Below are experts of layer 5 (counted from 0) of a mixture-of-experts language model. Rows are named router (the router's row for the expert), gate (a neuron's input weights, with its number), up (a neuron's input weights, with its number) and show model dimensions 0-191. Each number is 128 + 24 x the weight over its row's rms, rounded and kept within 0 to 255.
After each expert's rows: a language model's description of what the expert responds to. This comes from a sample of Wikipedia text that the model never trained on.

# expert 18
router [156 117  82 169 147 128 127 130 116 138 109 135 143 105 115 161 134 128  97 141 155 145 154 198 111 130 121 167 129 116  93  93 109 129 153 140 141 164 148  63 142  92 119  67 126 119  88 109 104 181  79 136  88 128 122 147 122 129 156  87 160 114 128 148 110 147  76 114 130 103 136 133 113 101  69 158 129 144 127 104 155  75 104 126 148 125 148 133 139 147  94  87 136 128 127 131 118 122 123 139 109 102 135 132 154  71 164  97  99 104 138 137 122 134 107 171 149 161 182 132  95 123 145 124 138 122 163 123 138 117 122 111 149 101 133 147 203 107 156 113 112 132 116 143 154 130 124 109 129  90 146 108 124 145 114 130 148  93 125 113 126 140 136 122 147 147 150  97 152 136 149 131 119 123  97 126 124 142 169 126 120 153 128 141 136 128 104 141 100 151  91 115]
gate0 [ 73 143 149 105 119 118 125 118  85 128 121 123 124 118 117 153 150 111 135  98  67 136 104 139  68 144  82 104 158 120 100 104 149 116 139 114 116 157 142  89 157 114 142 137 131 135 144  94 156 131 109 136 138  89 142  77  96 152 137 131 102  99 140 130 109 111 124 146 129 106 107 106 116 141 101 135 157 113 122 123 103 122  99  95 142 116 139 144 106 152 118 146 106 146 135 123  97 121 151 168 109 142 113 155  87  72  63 112 144 105 137 122 122 116 105 178 147  98 103  95 120 147 143  82 121 149 125 165  97 116 130 164 128 136 134 106 155  99 128 145 114 149 146  79 169 122 146  80 126  84 159 172 159  98  98 120 137 157 114 103 125 139 149 136  62 118 113 151 138 125 129 143 130 130 117 117 150 139 137 116 107 128 132 110  88 115 126 118 173 121 180 105]
up0 [130 119  81 132 104 128  95  70 170 116 112 134 115  92 147 128 152 125 112 181 123 146 125 145 103  93 114 104 102 145 126 135 142  98 157 156 131 136 150 194 123 142  85 121 103 108 127 132 147 104 119 105 162 148 155 121 129 151 106 140 145 158  96 129 128  73  95 104 134 129 137  82 144 126 144 115 165 130 149  83 151 123 141 163 124 129 124  95 104 140 134 102 112 112 154 146 112 112 132 123 125 102  74 156 148 107 138 116  87 120 109 115 118 121  75 150  66 156 119 116 153 169 127 101 126 142 160  96  94 153 119  93 135  71 103 136 167 135  92 175 152 115 122 126 177  91 141 109 136 125  82 106 109 111 145 128 158 115 143 108 155 161 127 130  99 165 121 142 103 113 145 147 136 107 141 105 114 123 114 122 137 111 153 100 118 145 137 103 122 162 132 134]
What it handles: Place name pieces

# expert 11
router [129  64 146 130 155 173  95 114 119 122 125 124 160 125 129 104 142 132  92 132 162  93 106 124  94 119 172 171 179 116 142 134  90 106 153  86 150 138 156 127 167 114 129  98 154 159  76 113 109 164  82 133 132 142 132 156 142 135 155 127 174 109 114 136  95 160 132 111 146 100 107 123 101  87 111 143 145 120 154 103 188 131 102 116 125  87 152 130 143 161 121 124 143 102 158 121 137 114 109 112  94  81 141 160 158  99 158 101 130  82 144 133 111 150 121 148 132  99 137 131 150 133 146 146 156 116 198 125 175 116 122 138 125  88 178 146 137 111 143 135 146 116 105 122 139 138 126 106 111  76 143 118 136 142 152 123 171 106 129 122 113 122 109 134 137 138 102 113 146 164 140 145 139 110 139 118 131 138 130 137  88 116 163 122 154 158 111 165 132 136  98 117]
gate0 [160 105 165 167 156 129  71 108 142 151 130 128  64 113 112 129 153 165 145 144 156 117 130 128 135  79  77  99 120  85 119 115 116 117  92 107 105 163 146 110 128  99 159 168 103 138 127  86 125 112 118 132 151 114 127 139 139  85  90 147 164 158 106 141 121 142 141 137 122 105 124 105 116 152 115 132 172  96 151 157 168 146 112 166 127 102  91 115 153 130  93 158 149 100 130 146 122 121 121 150 136 107  90  91 162 102 130 105 111 141 133 160 144 135 126 164 133 114 119 148 153  89 128 123 144 135 146 128 117 157  96 104 118 120 142 133 123 110 164 113 134 157 128 118 144  93 160 124  95 118 155 122 101 147 133 102 119 153 165 177 140 132 101 142 153 142 120 158 123 126 110 195 107 136  62 128 113 181 131 105 132 165 141 110 146 158 136 130 140 137 104 134]
up0 [105 122 138 101 126  78 124 133 124 137 126 158 152 118  97 148 115 104 145 108  63 149 123 164 121 153 148 125 109 135 118 102 142 139 136 105 102 135 103 151 159 153 147 136 149 119 101 134  85 151 131 170 150 172 159 120 173 145 127 126  95 134 132 180  93 140 150  95 140 134 176 128 133 151 142 156  91 106 125 119 132 131 129  98 130  86 133  52 104 136 132 126 148 128 130 140 189 157 133 141 170 145 104 128 132 141 115 141 144 124 115  94  97 131 112 130 111 151 121 133 135 124  68 116 124  95 136 152 121 164 137  95 136 124 103 159 144 127 125 143 153 177 144 140 111  98 128 131 106 157 126 138 119  70 113  75 113 110 150 179 128 121 161  81 141 105 114 119 156 122 158 125 139 120 156  61 126  86 112 147 119 100 133 139 120 120 142 115 147  92 131 142]
What it handles: Concrete noun starts

# expert 3
router [186  93  71 120 188 140  96 121  79 103 149 145 126 124  75 162 125 139 138 136 140 129 109 175 107 118 134 112 130  92 148 104  95 113 147  73 162 120 177 131 103 157 120 110 130 141 114 108 118 127 124 116 105 105 147 130 133  89 139 117 103 108 116 168 136 127 132 108 123 137 127 125 133  86 126 148 158  88 145 106 156 121  84  96 140  93 139 126 155 132 123 111 132 103 140 159 147 137 135 127 100  81 144 149 155 130 103  95 142 125 170 153 146 184 156 130 110 136  96 136 135 170 174 163 160 109 154 147 155 101 122 142 156  90 125 143 126 139 136  95 102  84 127 121 167 139 121 120 117 113 155  90 135 158 119 138 163 125 120 113 127 160  83 135 130 124 129  92 135 151 123 138 177 135 113  94 121 157 144 122 102 120 122 139 144 160 150 151 110 154  98 121]
gate2 [134 163 123 168 155 155 111 138  90  91 147 155 112 106 144 129 119 121  88 112 145 159 111 149  91 138 148 157 134 115 101  88  87 157 152 134 120  91 129 142 119 102 143  90  93  94 126 161 137 127 149 105 121 151 194 130 134 182 124 104 128 165 168 155 122 111 103 123 112  73 115 131 136  92 145 109 135 145 133 136 129 124 131 111 109 109 116  96 117 147 142 144 139 129 134 131 167 165 158 131 132 105 131 137 122 154 133  80 138 119 109 148  97 140 135 110 149 117  96 152 105 133 126 143  94 151 160 108 102 138  99 121 126 126 124 103 131 138 142  83 110 111 120 159 129 144  99 156 111 126 149  87 146 137 164 103 149 115 134 105 104  92 133 134  93 107 129  84 100 142  98 106 123 106 113 150 103 124 165 133 112 145 164  92 138  78  67 176  75  95 149 145]
up2 [145 142 127 117 111 137 104 140 152  99 157 157 157 108 100 183 107 166 114 111 138 143  83 121 116 125 133 127 119 131 142  83 114  94 101 143 105 148 148 110 145 123 118 157  98 106 134 146 111 128 113 146 123 149 144  88 131 167  89 110 126 185 140 136 167 167 134 120 124 126 131 141 135 117 156 112 121 106 128 118 112 130 144 116  96 154 142 143  92 171 184 134  93 155  87  96 128  94 150  98  92 106  82 121 100 134 146 124 135  87 165 149 159 145  97 146 125 121  94 139 117 141  72 113 136 173 138 113 130 146 100 105  79 132 158 129 152 107  97 125 103 164 149  91 111 115 141 158 110 152 139 178 145 155  96 128 116 125 166 107 135  91 108 124 122 119 138 130 105 122 142 137 150 128 135 169 136 104 137 131  70 138 141 121 127 169 118 161 101  70 106 138]
What it handles: Opening pieces and brackets

# expert 13
router [140  84 124 145 182 127 120 120  98 143 135 133 128 116 100 138 110 135 104 117 154  92 121 115  99  87 131 138 163 125 124 102 168 105 135 102 176 134 160 123 133 118 114 139 122 130 131 121 102 156 131 159  62 156 145 162 128 114 164 124 151 161 128 124 110 150 113 136 131 117 148 101 125 117 119 147 162  88 104 119 142 125 132 110 144 106 110 109 164 138 122  88 129 132 128 138 175 139 116 120  83  90 147 150 175 133 184 122 124  86 174 185 109 129 129 148 148 190 129 152 123 170 145 148 159  94 182 142 171 114 102 103 163  93 139 115 191 137 143  91 116  91 120 164 127 125 157  99 136 115 109 108 137 136 137 141 127  97 125 178 127  99 112 123 124 139 126  88 134 137 124 114 144 106  86 128 132 146 125 148  90 107 145 156 141 156 132 132 113 138 119 125]
gate0 [186 155 130 107 140 117 186 122 149 113 105 154 119 103 115 141 106 130 112 146  81  91 179 123  94 141 132 158 113 123 116  99 109 150 180 140 162 134  83 121 126 119 186 111 138 131 118 114 100 175  74 113 137 154 126 101 114 130 152 167 130 158  71  78 122 131 136 154 156 131 138 139 109 178 144 106 124 108 131 105 152 162 133 155 144 127 124  86 151 131 170 137 100 132 122 137 113 117 128 111 112  93 108 128 126 101 103 143 115 102 127 138 127 111 113 123 105 142 147 129  92 126 140  93 145  79 140 139 105 108 132 104 136  82 128 105 108 123 121 120 160 159 106 176 143 144 173 110 126 141 106 159 114 153 118 139 101 157 113 137 111 130 136 167 121 104 104 139 118 129 141 132  65 142 124  99 125 133  85 120 131  91 138  72 119 101 146 158 116 118 127 146]
up0 [139 113 142 148 140 150 130 195 138  78 168 139 113 102 125 117 145 144 147  98 146  95 143 121 129 137 105 100 123 127 116 153 118 146 142 143 115 129 164 148 132 102 101  95 162 161  95 119 143 104 167 140 142 113  83  91 127 155 116 117 129  82 142 125 176  95 112 120 109 117 150 114 130 133  64 133 139 140 187 108 129  55 107 127 140 120 144 120 137 126 136 154  98 107 162 110 168 133 130 108 131 166 120 137 111 105 104 117 160 177 119  89 139 140 134 143 114 119 127 122 132 162 109 114  86  97  81 128 113 133 148 161 119 169 135 128 105 124  84 149 163 108 126 112 124 175 111 145 105 168 101 103 126 108 157 105 102  62  90 136 107 134 119 116 119 124 137 109 128  98 127 140 137 157 141 182 133 150 113 128 149 101 139 128 126 149 128 152  91 146 153 126]
What it handles: Inner pieces of names

# expert 22
router [127 141 130 150 151 126 120 131 151 113 137 165 159 112 128 124  95 125 116 144 143 142 113 154  97 102 106 134 142 131 136  70 116 123 154 130 140 161 147 123 138 137 118 148 129 162  75 125 116 154 148 159 133 147 124 165 170 106 138 125 121 153 123 156 143 145 123  81 120 100 118 102 112  93  66 162 158 138 135 104 155 116 105 106 176 105 145 127 149 127 141  85 136 164 188 145 130  95 105 121  80 121 133 166 146 124 140 128 124 124 108 120 130 140 142 138 160 116 169 136 169 101 160 153 111  94 166 125 193 124 120 110 174  80 136 124 137 112 129 109 126 120 106 107 140  81 147 109 142 142 160 136 111 123 148 136 144 125 126 165  81 134 147 123 160 130 123 127 122 166 178 144 133 112 108  71  94 160 128 135  85 110 145 123 168 114  74 151 121 137 118 102]
gate0 [148  86 171  81 119 109 147 143 127 127 125 159 109 124 135 115 142 104 157 138 137 126 116 123 127 164 115 167 138 126 120 129 132 154 126  93 116  96  99 133 149 102  90 122 118 169 136 140 133 117 143  79 164 153 141 140 162  94 133  97  82 165 120  92 170 149 134 123 135 149 132 159  93 152 109 121 143 125 130 104 143 120 174 135 102  95 105  83 119 120 153 122 115  91 101  97  86 123 155 151 132 116 162 148 111 119 158  92 140 151 107 118  90  92 159 147 144  94 145 161  80 116  97 130 104 116 128 146 162 151 149 120 168 116 148 131 135 155 117 150 113 111 116 128 122 151 169 132 115  99 127  59 160 109 141 140 100 131 108 106 114 122 157 122 136 130 169 129  97 117 124 146 136 141  62 113  81  99 139 134 120 110 114 141 131 143  99 149 162 147  94  79]
up0 [152 134 121 100 126 128 160 135 130 154 154 162 128 188  62 117 121 134 101 144 116 143 127 107 120 156 130 120 144 133 119 104 145 112 122  77 114  87 125 143 117 131 138 147  96 101 121 124 140 124 111 119 109 148 111  87  95 184 139 128 109 156 129 129 138 142 109  94 144 134 107 125  99 159 101 140  89 176 125 120 146 122  99  93 142 148 114 145  88  99 141  75 148 127 137 153 156 138 121 152 108 154 103 160 145 118 155 107 147  92 141 146 136 137 129 157 125 105 123 138 117 144 141 113 114 134 139 176 168 140 163  79 135 113 105 118 151 154 133 126 134  93 145 117 135 138 127 119 132 165 145 123 149 148  88 147 142 130 102  94 103 141 178 145 118 104  92 155 110  89  87 131  84  88 141  90 138 125 100 108  83 148  79 113 140 174 153 154 170  97  96 114]
What it handles: Stats symbols and decimals

# expert 15
router [115 100 131 155 153 131 126 121 166  96 111 164 141 129 107 119 146 101 110 116 140 100  82 121  69 112 134 167 170 108 113 105 106 134 150  91 157 122 174 115 143 114 160 102 180 148  91 105  90 129  85 131 133 124 133 171 167 105 150  91 155 120 145 157 109 150 109 106 133  85 110 111 119 122  53 126 151  94 127 116 134 134 137 109 138 101 154 124 158 163 101 114  96 105 120 138 119 123 115 139  90 129 153 151 149  95 133  61 105 119 126 145 105 133 124 148 172 140 139 135  92 110 139 138 142 133 135 148 122 103 124 104 141 107 143 137 170  78 128 109 124 116  99 113 128 137 150 105 102 116 144 132 132 129 121 111 144 116 102 142 103 118 118 107 133 140 177  88 115 143 168 137 165 154 112  85 120 147 119  93  90 144 142 167 156 144 104 128  99 147 153 114]
gate0 [109  91 139 127 175  85 114 116 122 138  71 106 132  99  97 117 144 167 118 143 138 160 120 135 146 150  58 133 162  98 158 144 117 108  93 185 164 123 194 114 147 113  82 117 123 138 164 122 174 165 133 114 154  85 143 144  93  94 130  78 131 137 145 133 133 116  99 125 141 129 113 155 105  92 152 133 183 141 138 104 106  92 162 111 115 137 126 112 149 115 133 115 137 111 134  87 126 149 122 141 100 125 118 152 104 107 178 137 141  89 117 107 137 115 117 105 117 114 136 177 163 122 157 123 124 118 167 131 180 119 154 130 134 118 127  94 132  98 136 139  74 142 146 174 136 145 147 114 156 129 146 113 110 148 106 142 115 113  95 147 105 111 160 132 107 154 116 140 125 136 156 119 118 109 111 111 143  81  97 105 129 110 121 138 126 123 117 165 121 119 137 122]
up0 [ 94 118 131 135 143 130 141 159  99 127 149 129 116 129  87 113  99 115 140  98 134 131 171 118  90 158 121 129 124  72 107 127 175 139  63 118 170 121 137 158 121 157 134 162 131 150 142 146 131 164 133  69 140 114 126 132 141  82 152 123 142 141 111 179 168 107 111  99 128 134 107 126  88 144 121 166 152 142 138 128 144 101 138 145  97 148 138  94 106 126 108 152 129 116 104 118 138 119 143 150 108 129 146 148  78 170  98 121 116 132 158 119 126 145 126 100 120  96 139 183 202 130 130 146 101 127 121 132 137 111 134 120 100 136 140 123 130 127 144 140 111 147 140 157  92 103 140 102  98 131 112  78 140 107 164 136 126 121 136 160 142  79 130 117 123 100 109 127 113 114 161 132  94 112 106 146 172  81 117 105 139 153 115 186 128 142  75 147 147 127  75 134]
What it handles: Institution and group nouns

# expert 6
router [153  83 104 130 144 129 153 122 116 108 151 159 122  98 102 135 155 130  91 144 142 141 119 142 136  96 133  91 160 121 101 140  93 130 172  93 114 170 134 143 134 144 121 111  91 161 114 106  80 122 122  95 127 132 146 136 112  93 150 136  99 121 128 134 134 151  86 110 149 104 142  99 148  70 103 120 114 100 164  79 138 116 144 117 129  92 166 134 145 147 121 130 121 138 153 152 155  95  96 101  61 115 154 121 151 100 127 143 111 109 133 179  99 155 119 148 150 136 131 127  89 115 146 131 116 128 133 135 154  91 120  78 129 114 177 134 145 139 114 136  64  88 117 119 152 135 138  88 163 104 104 105 180 134 140 106 176  89 106 132 120 121 131 159 122 118 176 113 126 126 161 118 131 136 100 136 138 182 147 120 108 146 148 164 152 129  95 118 140 137 124 133]
gate0 [137 110 148 162 119 113 157 125 167 122  86 141 167 153 106  92 143 108  87 173 114 126 148 111 133 119 109 164 126 104 126 128 169 119  97 118 149 130 161  84 162 119 123 168 111 152 135 136 145 122  89 104 103 130 159 118 167 161 128 159 127 133 164  95 117 102  83 142 111 144 117 137 146 154 112 104 163 138 161 142  99 100 155 124 135 115 155 133 159  72 140 154 141 138  75 156 160 111 110 108 116 115 144 101  88 128  83 130 173 119 146 106 119 127 132 117 152  96 120 131 150 120 160 182 121 157 105 144 128 152 132  85 112 101 117 143 133 162 130 112 137 134 107 143 154 113 107 103 103 133 154 103 139 134 144 101 166 148 158 114 114 115 151 175 113  89 110 119 144  96 110 149  96 111 162 125 117 158 105  76 122 124 133 103 148 130 136 167 147 156  91 101]
up0 [127 103 138 121  87 124 131 158 139 120 129 165 161 150 152 153 139 105 136 123 151 185  96 103 150 119 104 125 110 124 124 119 156 119 119 130  94 152 172  96 158 150 126 118 108 135 104 104  98  93 133 101 119 114 122 140 160 149 143 122 109 114 123 105  83 111 103 128 146  72 163 110 112 136 123 147 150 120 130 146 104 125 179 132  95 146 102  99 143 101 172 132 111 165 178 123 175 145 117 128 127 132 138 135 151 161 119 139 153 150 106 155  99 141 127 130 117 119 140 167  94 131 137  89  93 166 143 125 127 129 119 143  81 127 155 140 140  96 156 130 139 129 144 106 162 150 129  79 148 137 137  91 114  91 133 121 141  75 131  92 155  91 140 123 116 118 135 178  83 123 156 108 149 128 168 127 160 145 136  91 148  87 100 142 110 116 149 106 182 180 125 154]
What it handles: Dates and prepositions

# expert 2
router [131 130  93 141 137  99 124 154 170  85 164 126 156 116  79 114  98 129 137 137 144 111 139 155  98 130 143 125 129 104 113  72 120 116 109  99 124 147 157 122 124 123 149  98 139 157 108 136  77 143  91 132  46 152 127 159 136  85 177  86  97 144  98 161 116 141 144 108 142 126 138 125 127  74  99 140 128 156 112  97 177 141 114 139 104 120 129 144 131 116 101  86 132 149 162 138 135 119  96 132 104 121 157 125 172 113 174 127 108 116 124 127 120 162 134 165 148 122 141 143 100 137 189 142 140 106 147 125 146  85 125 121 142 107 121 118 144 101 107 137 133  76 125 113 137  95 141  91 129 132 154  90 171 215 139 128 145 125 119 150 119 132 134 105 113 129 145 107 127 170 130 124 166 120 114 101 102 131 129  94 113 130 136 140 148 152 128 144 116 137 126 125]
gate2 [138  92 155 101 120 116 135 140 150  81 127 109  99 137 106 155 193 162 127  85 172 150 151 126 135  92 122 123 147 148 136 113 139 128 145 121  97 136 162 121 156 114 130 154 130 120 102 102 108 122 123 153 130 153 128 143 136  97 166 131 128  95 145 158 103 116 103 123 124 100 104 147 130 152 142 125 114 121  81 111 155 113  93 119 159 133 129 149 121 126 150 111 110 156 109 135 104 102 124 116 116 143 136 134 138 127  97 132 139 113 150 184 135 124  92 154 137 130 150 147 152 109 147 104 110  85 155 128  85 156 114 167 120 128 163 118 127 131 125 103 134 146 116 138  73 127 123 103 149  95 168 165 125 121 130 138 103 177  95  96 134 140 116  80 172 165 127 148 136 172  72 153 130 130 155 112 149 142 139 117 196 195 121 156 152 112  87 175 131 140 118 147]
up2 [ 98  75 110 157  90 151 151 162 155 112 138  93  97 129 125 135 124 112  92 129 141 128 130 148 115 112 134 144 162 144  84 113  95 150 156 154 123  95 114 126 160 107 122 114 117 129 185  80  95  88 105 137 132 122 120 137 159 151 164  87 117 108 141  92 117 115 140 116 143 141 132 152 167 173 142  89 134 128 149 123 112 134 138 132 119  91 111 116 199 106 126 120 117 144 177 131 122 110 171 157 110  93 177 115 130 152  99 110 135 113 113  94 135 120 136 164 137 107  98 101 158 106  98 128 132  95 171  75  96 135 108 170 145 111 165 125 152 124 126 120  88 144 146 165 120 123 141 110 129 137 132 149 116 142 107 139 118 132 133 129 157 127 130  91 129 147 124 132 148 129 124 141 179 148 149 128 147 111 155 194 166 114 102 124 120 114 131 130 139  74 133 156]
What it handles: Numbers in tables

# expert 12
router [128 109 115 153 145 112 142 133 120 153 183 169 151 115 118 153  89 142 100 126 122 135 126 206  98 100 142 164 155  78 133 109 115 127 127  72 152 128 126 128 119  97 134  85 122 129 127 116 104 143 127 141  78 126 134 151 162 136 151 103 136 122 129 128  93 162 140  70 149 130 144 121 132 130 128 132 154 127 113 128 113 110  75 148 128 126 126 115 112 132 100 125 146 170 146 160 110  93 113  94 101 143 160 171 124 118 123 128 128 139 145 132 106 128 134 187 141 135 141 105  96 159 143 184 128 106 128 142 153 118 110 127 151 122 145 170 176 112 125  89  87 117 144  97 146 117 129 140 119 101 135 117 153 159 133  77 158 120  99 150  95 155 131 179 109 136 170 132 155 143 160  99 159 119 117  96 123 184 132 157 123 139 128 143 140 130 118 163  94 131 153 104]
gate2 [156 102 159 116 147 101 112 114 139 175 125  89 116 115 129 117  95 104  93 120 158 141 150 161 150 122 151 116 187 157 122 119 109 163 166 181 129 120 170 159 106 143 114 118  95 109 175  93 138 116 148 155  87 132 166 130 118  87 140 159 114 142 144 114 121 153 114 130 116 125  92 141 105 131 106 163 178 102 141 120 145 141 128 109 171 135 142 103 116 136 116 104 184 113 131  76 129 129  90 165 155 144 123 148 127 141 173 108 104 147 157 150 157 133 128 145 104 137 114 105 167 153 150 156 110 113 134  85 150 149 129 129 114 123 162 126 163 116 141 111 149  90 100  88 137 138 117 145 143 156 165 170 146  98 150  96 129  79 134 131 103 148 105 107 111 138 127 131 118 107 149 143  76  94 167 102 103 126 129 134 126 125 106  88 131 146 110 118 135 142 113 132]
up2 [115 135  93 125 110 125  95 152 105 153 137 110 130 125 130 140 146  98 103 144 145 131 126 134 132 148  99 102 111 138  76 189 144 185 121 143 149 133 105 118 167 156 131 120 113 171 123  92 172  92 106  96 137 152 110 125 159 103 119 123 140 124 157 152 152  99 135  86 136 165 103 155 120 136  96 128 120 134 163 124 116 139 139 169 131 153 145 158 127 140 124 107  92 157 125  83 100 121 109 155 121 108 106 118 145 117 152 118 117 135 119 109 163 136 103  87  78 130 131  96 101 135 116 142 143 144 153 107 158 131 145 112 122 129 185 112  72 160 187 103 131 102 120 156 114 105 124  81 117 143 155 116 117  94 137 138 108  80 141 144 109 134 173 112 170 114 132 122 178 139 177 108 112 101 138 139 149  94 159  88 134  99 105 149 139 131 128 121  99 157 122 122]
What it handles: Table and field separators

# expert 16
router [158  94 113 128 167 141 106 112 112 144  93 170 190 115 114 137 164 151  92 141 135  88 110 146 152 104 136 131 146  91 128 106  94 141 141  81 168 118 144  90 155 129 129 108 134 131 113  97 156 130  83 130 124 139 148 122 132  86 158 115 136 102 119 136 105 161 106 100 109 116 154 128 126  93  92 145 147 133 119 123 156 123  79 121 124  90 138 120 153 157 107 104 128 170 173 149 151 100 112 125  84 118 130 129 133 112 134  54 174 124 154 145  67 132 126 151 140 184 156 137 133 126 128 128 114 112 167 134 153  99 113 141 118 142 143 138 155 121 121  86 148 139 138 131 143 110 123 104 139 120 131 146 130 159 208 110 141 116 132 123 104 137 121 161 111 149 127 136 151 154 122 100 158 155 123 140 135 122 138  95  68 133 145 162 145 140 133 159 110 117 146 142]
gate17 [160 139 136 150  91 145 105 154 138 129 151 123 124  82 133 141 114 186 128 131 115  89 126 106 108 130 107  92 106  97 156 139  87 132  86 151 125 150 110 123 109 132 120 102 154 112 129 100 150 128 135 139 143 149 163 105 123 146 126 139 114 114 109 136 139 170 132 142 125 123  99 115  84 159 139 150 126 149  81  94 135  72 152 113 126 158 154 159 126 146 160 123 144 112 153 114 111  86 107 113 133 149 118 144  97 110 113 107 106 114 116 131 108 139 152 155 107 175 106  72 197 148  90 116 122 132 154 154 135 134 131 176 156 136  96 154 152 154 145 137 114 119 123 153 144 130  87 117  70 119 127 141 119 101 177 159 136  91 139 134  99 120 144  77  94 135 150 161 144 125 105 127 101 120  98 129 101 148  99 106 121 112  76 148 160  82 146 103 118 140 139 125]
up17 [151 153 113 134 135  92 171 137 157 146 125  99 146 151  98 134 113 101 125 149 180 185  92 144 136 124 140 121 143  84 108 186 163 142 131 135 123 129 108 127 107 129 157  98 138 130 100 132 108 154 144 150 109 105  99  81 134  93 141  72 116 124 125 126 197  99 111  84 140 144 152 128 174 109 123  93  97 118 106 164 109 154 117 112 143 108 108 103 113  98 115 115 152 131 136 119 129 136 153 149 160 104 137 105 181 148 145 157 107 152 120 108 121 127 128 120 130 133 100 165 122 121 163 105 132 118 117 111 144 161 137 127 115 111 138 151 159 142  93 148 174 165 135 128 111 117 160 126 140  86 138  97 141 129 157 163 106 133 101  95 142 150 115 144 161  87  72 152 125 113 116  93 132 130 129 112 158 108 123 156 111 119 127 101 119  86  73 145 112 155 129 141]
What it handles: Mid-word Latinate stems

# expert 7
router [176  85  99 113 158 144 128 122 104 125 171 112 135 158  98 129 140 115 118 112 137  84 118 143  40 121 122 148 189 109 101 119  91 119 160 120 151 137 152 125 149 109 123  72 131 153 128  92 122 130 119 146 139 139 122 152 136  92 161 112 144 126 134 140 102 125 132  94 154 120 131 113  81 122 108 148 176 153 165  73 159  92 140 128 158  95 127  98 143 137 117 118 121 164 112 129 110 144 142  97 129  82 147 156 161 129 127 115 136 126 126 151 131 131 139 162 145  92 137 139 126 160 152 148 143 118 145  96 153  93 109 132 158  76 108 133 127 110 139 135 160 108 123 148 171 130 130  97 144 130 148 125 164 151 159 106 122  85 124 149 109 121 120 122 129 137 125 125 131 133 167 122 117 148 111  86 136 143 120 147 109 107 142 184 141 166  71 134 115 176 120 143]
gate2 [129 118 153 134  59  98 144  88 112 156 176 150 153 107 154 160 109 148 140 121 130 130 131 147 118 111 163  79 140  99 112 144 129 121 165 113 174 157 103 144 155 101 153  90 116  92 175 105 109 141 132 133 142 121 128 146 117  77 114 161 162 163 111 116 108 144  88 130 100 151 138  93 128 119 105 125 122  98 129 117  91  92 119 152 157 111 118 116 105 103 116 144 143 111 102 141 111 143  89  95 110  84 151 128 144 108 160 146 101 109  95 112 121  99 147 145 129 116 149 135 155 141 105 149 106 156 112 127 113 125 118  81 111  97 146 142 113 129 147 111 142 133 174 123 124 119 136  90 126 119 100 118 123 136 149 119 114 102 150 150  82 144 158 144 118 143 160 119  80 159 110 111  59 122 130 127 144 138 141 111 123 126 166 159 190 156 104 136  97 148 129  88]
up2 [119 115  96 158 113 134 181 116 123  90 139 119 137 116 137 161 133 117 131 146 111  90 106 176 102 146 117 126  97 146  86 149  91 133 143 109 129 143 180 154 164 105 124  98 172 107 145 114 140 163 165 150 147 126 128 141  99 139 105 167 144 144 129 115 102 139 125 115 104 121 178 105  59 115 111 141 154 134 138 105 114 152 132 158  61 127  78 165 163 110 137 112 117  83 103 132  93 122 138 122 121 119  98  96 147 112 125 134 178 119  85 121 132 127 115 135 115 132 135 165 182 112  90 121 127 134 137 143 145  83  91  95 129 111 122 149  85 160 137 144 164 117 171 109  95  96 120 114 139 159 122 150 157 126 109 132  80 124 115 158 130 158 148 113 110 112 137 123 148 147 109 124  95 125 130 104 112 129 110 124 135  93 145 144 153 149 115  84 119 146 117 113]
What it handles: Table and infobox labels

# expert 4
router [140 117 112 126 161 108 129 118  97 143 129 127 145 116 136 100 135 176 121 138 156  79 110 156 135  95 125 151 124 123 101 122 127 127 185 110 140 150 153 128 128 124 140 130 145 100 119 137 117 120  74  94 109 143 149 135 152  73 149 130 104 113 113 155 109 158 119  92 115 119 144  87 132 124 125 184 159 155 158  93 138 122 127 135 105  96 139 112 147 176 122 123 105 166 140 137 146 126 100 108 103  77 134 136 145 115 129  87 144  73 132 151 137 141  99 138 154 147 191 163  92 127 130 173 150 101 174 169 171 126 124 118 145  82 157 129 162 131 117 103  85 134  94 156 138 143 155 103 172 125 167 110 141 152 185 113 140 114  95 136 129 110  99 143 130 137 125 116 116 147 121 147 158 148 113 102 117 144 157 102 137  91 139 150 117 162 108 143 131 130 105 101]
gate0 [145 106 130 127 133 150 107 147 165 184 139 142 168 136 144 106 116 111 111 102 122 150 176 162 150 117 104 154 121  95 121 152 129 117  96 120 144 152 147  91 118 134 129 158 125 157 126 170 155 126 134 150 113 136 120 113 154  72  86 139 108 122 132 134 116 161 128 157  67 108 100 123 118 182 130 112 105 127 130  73 129 110  96  96 123 103 130  94 157 117 158 130 106 173 136 108 108 127 114 106 132 141 140 152 109 127  89 163 113 154 155 102 125 152 150 135 152 121 126 148 109 162 134 122 130 135 157 161 127 109 133 125 132 126 172  94 159 123 138 126 150 179 111 114 163 157 157 126 133 149 123  96 124 139 128 123 121 153 115 138 176 116 162 132 145 149 158 134 131 129 160  93 142 157  96 108 105 146 127 208 125 107 136 142 104 143 156 201 130 123 175 117]
up0 [ 97 113 125 123  96 118 172 148 126 148 150 156 158 136 110 168 165  93 173 123 114 177 115 157 103 146 147 156 122  87 129 151 164 119 127 163 110 105 164 152 119 135 145 120 131 117 132 113 156 131 148  89 118 148 135 144 120 133 158 121 126 162 119  96 125 113 157 141  77  74 108 117 119 150 153 136 160 107 179 135 154 170 100 141 159 109 138 125 129 145 100 135 119 130 164 113 140 127 121  89 173 139 131 117 123 137 184 143 149 141 164  94 113  91  88 151 142 151 117 140 132 127 146 149 133 120 128 150 123 119  90 179 105 103 119 161 108 162 104  91 124 160 110 125 176 126 130 134 125  84 148 164 139 124 131 141  95  67 141 161 162 154  92 117 108 110 116 105 123 128  84 107 129 119 106  85 138 135 103 132 157 140 128 143 150 120 116 167 122 123 143 162]
What it handles: Romance/foreign name pieces